config.toml
experts_per_token = 1
hidden_act = "swiglu"
normalize_top_k = false
routed_scale = 1.0
balance_loss = 0.0113
init_std_router = 0.00778
optimizer = "soap_variant"
beta2 = 0.95
max_steps = 5809
Below are experts of layer 2 (counted from 0) of a mixture-of-experts language model. Rows are named router (the router's row for the expert), gate (a neuron's input weights, with its number), up (a neuron's input weights, with its number), down (a neuron's output weights, with its number) and show model dimensions 0-191. Each number is 128 + 32 x the weight over its row's rms, rounded and kept within 0 to 255. Numbers have three digits each.
After each expert's rows: "mostly gets" lists some tokens that are sent to it at least half of the time. This comes from a sample of Wikipedia text that the model never trained on.

# expert 0
router:186171162098134113106106055152083138105132120138148134114145101155079123106099079066123097116183063126173132113156127136110151126086110161125130143096152204087180120106103155139162189088151085147178126131084109152160134118160062169143149129204141149125184117183152116123034111156143156184155177162137154151124122164108090147127178118159169176136143110156116153178085086092182157133102134126105122140137122032120142132129131134110048114150108095108150095124062137122158098098114137157111155165128133079104085125062123126149074146117150093129127160124119128150142173158108178162
gate16:197127165142095133098041115161118055093125135144084146211136083124149172082135166140117107135177097109132137149096170154148085109147124116081142105118132112091124219142187130067096134139158154130134119107104132116141161157131085094120130149139096096111099081174099132087146159140153079147126139109144131079149151157184130158163109157129093118149133147102114122105104069108120151112134110186157149164137164102099069102186131178114127104139084124161121084121044141110149083135198201132140133197083176121152138135121158082123124121128118119189114070088178071080123113117157168121
up16:146096172144095156128102125162107056123147112134109140155162159204124191118099143107099116104163147110123088151093156089132162139146141097045109105113144078080130195131139172096097119123164127169120122102095129131099168163165091121094146132139076167052114137182107136100157152150107099124165114083148074093132113147171161115096103103151137132126138133066089087141100098137141118137170160182146184174132151065114121087164105161071165141106084141127149101170068107162176085123187149116184154208054130145152116124151115109117129097131195092151102125132135119113168073153135149071
down16:100143150119153167153169122140147105145129131092110119121177230186100146032061165190135141085143207149122138115114144103089142113115120110098128151163107114073114159103151119123134140169187121130192120155126103142099168120124116106155107135114099184126119129168146157155110143110118155188154109134136058098131060146101163145094123102125078122157094151097096162119127186076101077114098099161092186164118146089135105120123118141068115085128148110071186055080118109148155159126160124117068147138115105077115157143127126163118139111124176134120103172186055154143110127167190152115
mostly gets: " to", " of", " as", " with", " was", " in"

# expert 1
router:173142122114138108113123126161113121128116096117060055094133058129115138103155132149111106122110093152128092123175127141088066114083062138112129151105115153143143100072097148121159215127120135060144108124114110097156076124137092127121149127177142161171173115153111125114128134170137201213132155212130133113123143097088165101170202140140144145189137129134091157150048141110136186147113124126133105143161123089138119121144106117102000137140115126117150194153110111136132144121102141132176097119140174103145161109107115050115112085156159133133171107212142108135127152127156129163
gate11:149108137141116178098094117148108062142134136183135167120142170088105074154140108115054134157153160140116153158110126134102135089182099129119160132113098164182147061149121131133155128129127151125124136148116120103181106100048137143117129173096058112169140151128164142082109115009114137117126138108161144119131169153124132110174095106106150105074097106143115117178094165152113091165099079117148094092094095145213107169154077090104132134190145166160069136088150115148093088199125089123193101151119133126104130128106088081128120174089177072158182126141174169105139085169136144107
up11:093157059137141107133126123122102093061075157164123116111140102139150205127113157172142117137097062117086107110157103138157142140151171170135131110098091098092102097107169162094126189090105088108125142127155147159123160209150146145156136125155220142107119071103078129169160093172150063131119103096150087117141119126114140109107156057119142067182078152099141147062127118122112159151123167120181144146124178151077147084143095134113095154080126083128160089159107160100166114116163101173096174180143082129124070185156187174135075086104095155117141103133099171139137123124136106106
down11:148149071151215100134164162131091136116069129158191072103175109182132133119132119176128111115095116146121123117147128120113102121126142127123073049073087128083099117138082187137140180122166071130154150155117099128128099168129113153116170120155157141164144110145157095104179040204130092154116109166167119218078127104074070126112129089121102117133153127100097154113125116124121122135122124152090119131180084149113132093168067121117163089116134133149176095129087146113154105194185119160101181172117156146136090151134105203140107110086131106106120117100162202178095097152121093122
mostly gets: " team", " election", " own", " political", " these", " games"

# expert 2
router:168156127098138114098081129146135121141114090178085101113134072124094179100162122077102102133124092128142136124163156145069064126137106132133130159066175188157162110066098154129137212067125118091131096120111107115129123115120115115153154135178124156162224136145116117124096161166136194184142165199121130121111133098087131088177193138213171156189132132112085152148111096097151149152114141158136113108153086067089104131146107125146020151166123121139179156155115135152123093122092160131136100120107187062149122129119116055116088121135113100136178138174124114150116148136130113160
gate16:112064097185095101109159147064116072177094115161157133145149148193148156136096143089140083130074122169143093047168062107184135133151105129105145110117130158120149117143138138148118198127092140129158165144167107120105145150110116136107087108136088132141151153128072106154107134153136138158120103117103086133139168191146115110147075124152193149089133119092128109135112161104111113056103138102179023106150232068125073118164091161142101134103148131083155175139109129127097132155109121126160145123108143146090092148127140111110054110085143196139099082081116140154186081129137105089
up16:117131128155088136165086202142174139070124144142189181120118128202157098153113089176144128151126128152113094129123145112094098164152100099130166120073145181121116117135123121186175173178067098171153181143149116109089071130071146160138056139152134152136089090176101114127149109097072098136141116140112096130160145077055100118158141149097150079108194136086109094137073121152099135179132059052203097160108159129080092148173113164151099168045148136118134145118149143137151110169113163118120101096162140125162116153129132125090135114122115158094080085105136142142161101151157084138
down16:060147102144164122096138112118136166128133085104067117128159148106052173140103134088148139099131120080060156112212097184164121108198103142113088158136144123069162086129097153140090133107135188136116102168076152128140147091148141120155126131121123170140130096114150109113173128173103182107179049112153152051083204143147144134036119163133094114171080142130177121122102131057145176132141133142144123131159082125089172111137115109156105128157190128135104127154117163115116163106085113204102130120117139145141075098110086065131126145120139154141094141151092125166160152163107140187
mostly gets: " some", " there", " million", " more", " any", " many"

# expert 4
router:157148123062164130116068131181168118124118099174091079121105083117080149092139146087091090109128089128126119097163161143057058141166113100103117167058177168143158140082096124099139217066125101105136080140102085098121104102119140130139144111169091154140215172149126119109113142143161161184164124187112110135112123072094132084174170115210121123165133124126061142108174087078143111132097131169155139144148058051129101133145090136155087161156120118142118138172125114145100131104102194141113114111133141104145142137124103068122107104120105111122177106181108111148088133125141105173
gate89:122116071077098118099134159119142091096116164174130102125072086092129149174124107138134139124117171128128088086151168101084141179108098108197110132146161151167134131148114175132089147122101147108153123158162145167118128183143127130107133148126110128152094150174113121196098108110144162137142089096155156087134141067123064157102123139156157122137165078141150087097124127164181168120148117163151068088148132174188160133077096157120152118113174118163183127102133089094055154095154107168139148070144064158125161167119113092104083084193160087193136215091113056171112181160122128097
up89:143126161100123136104114101067146146131191101187134129145111116135100155132072151084107164175122015121094159116136154117139142059088146143117142128127150151138191158150143188137180137079153125110129142111081135092181130102120102133139128089105131158153092192085086121168149104138104135136130166170070133198170113122166107137123121130100150166108129102126085118093133089125109083162080124102120101130100234137088175130108131120095097142153133113137092126152177076158126112143127152115089120096159131135150082116167058106181127153030073161152139119152098097170207103102110160118
down89:056143110183109122167129106125105139161075177050142110120137103176088110145184093157147133149116217148133087113170148150061154175125083122187178136119141146102100137150095099124079148127094116113128100117132118091155116141071122129107140150130158127120197096142200127124103147131145133175095133092156145098090124131092159214139121131196166100151137131121180146166122146109131139150137147147129134160141014180136040154137078138138117111104105137132139160074108164205131143120139124145162188133125144134129136140143155134084187097117186121102133140176119115101093186136163096144
mostly gets: "==", "\n", " (", ")", "\"", " \""

# expert 5
router:175118107155100133125165185131189148158117142127101097185089084115063138143147123116079104086119134129155077097151143149058107102059133103074125098168160150136190128141112111182091172096134109105109127162120140086093131188152123108125146132185158183117100111148136095100129075181127069136128146160110140131084110133081067133116145165182167113179119154145054137093120075146105113171090145202101116096165095113085098134131158146155074146196141078149135151110108181141163135090069160154126134115121117095080099117156092087098092161103105131116148106095133108100136106101177110200
gate16:137076080160066132162104189154184140126113151165132067130171090089110164140142215112096096107093147170146119145107090125120112135167144127077084083156182128086037089121168121101146145058135115168141118147140146104102127158101097132129120123076112143085130146131177106122091142085086125134151113070126145146132150137168154123088159109163076089171176148106103123120134091188118165132094086118199126126112103068145203117134158118124062176199114108175179083110082098132100110124175130085111105113154143157151153129122096146105148119139102168135157084124208115093161126139131139125
up16:116084096090081164143133082114193126055133147143171120087159104128090143159136195127116068098141150152169116144175130155181079084108145170116107056151157137108098101130158125113131132091121116147101137176130223116090124162110135119151163120115081132088129133128128062145130172072124114149144140076148150101150162098201133106109159160122100096153170127112108131123100091128096105142164133134195151119101067138114152132155165153132114176193145102191165085182084134155073134120176159123121131153088190119136111127165108113141105108097154132156088100109158088103141177063119221132
down16:158067129115102099140078169135186123146079153116101069127116088121100176120079129159142160095144125151097132130095130163129139153144147176156102187119215133121092158151168110133120182093112074094157087131112147127142151133127114127079133149116126098142122073117150121165074129100034098099112152030125121120088109178099131104111121127145152127146135189136054121070150127154113094155134106150171172116166170080126155114141087076163094111162122125119106055074111103089131100075164121145139066153168107112130166167162149126124119166190085153091142109103193179163080122154135107132
mostly gets: "-", ".", " The", "=", ":", " -"

# expert 3
router:139066144144126063134101122088136122079162169112148142123088110184135125105100159127146129156129160163142148164108136182124130073190065086164157161171094129119140082134098171110166127142097185106122143140137133143172119123130162158084076122164117101149080109118096100074097180155107132093081126144063162091245146115091127108087071115074063087096122129149166154118123174080102114187117130155081118092158160166154090132102131106139077115096087119124116179183169143130121130150091118126204077174132151116106173068169124129090132110144139123119108099160135125147119094089158161125
gate11:093141138093127103055185111160124148124106122136078143176091127088056151089174121077110155103126122182119105105129106177117133142143133107086120157134146137113141109125161133154185088118111121165150153135139079132157160104148071148159139137166167144128087112186166132142144167158163079118143103133142222095174155076089162158141153164172084118120111115116158141171177120081104077112107053100090130083024090073098113146066165085132181171144078124190117115167156167105156094149143121103112108105138161122134110166130118115146087147186094096083131128123110131132162166147144186135
up11:205183110129121133077189083115169127131091097156127135121165155143103126160077149128108104218189125132133095156107091070129099104118120112127153034111162130130059165155128137139138167120146193170152173136161129134058151126147151197135118107138102138139071135181115141104131048124109116137098118094083145114106197148094112112093170125090128132178137055169120161114099145159145118129139105125112150141141158175129116111164120096120096155136135107120140156130075109074089199141168129164104129202121173117204138172121120122122169127089142199136086095092145139083130125118116149127
down11:161148165101136085058205118158131142139103106157120123155122149136029166155147166083117107119150120188135123099123097106102097071116158120128153108117136128120086130136154170133208151086130188212143186156178106079074167104111064201185144086140159146129080129189154159137113130169142135163129127122099161113118130098078138175112179157161092120141111113153138140167113113112142046137139092104070125108114157147075123122134131125161137147122087086158141140088092161071134106088170107175108108154090147130140128145143149128153165123161129154120111150047132100075148160160108177127
mostly gets: " men", " Men", " Fa", " Pos", " 88", "Personal"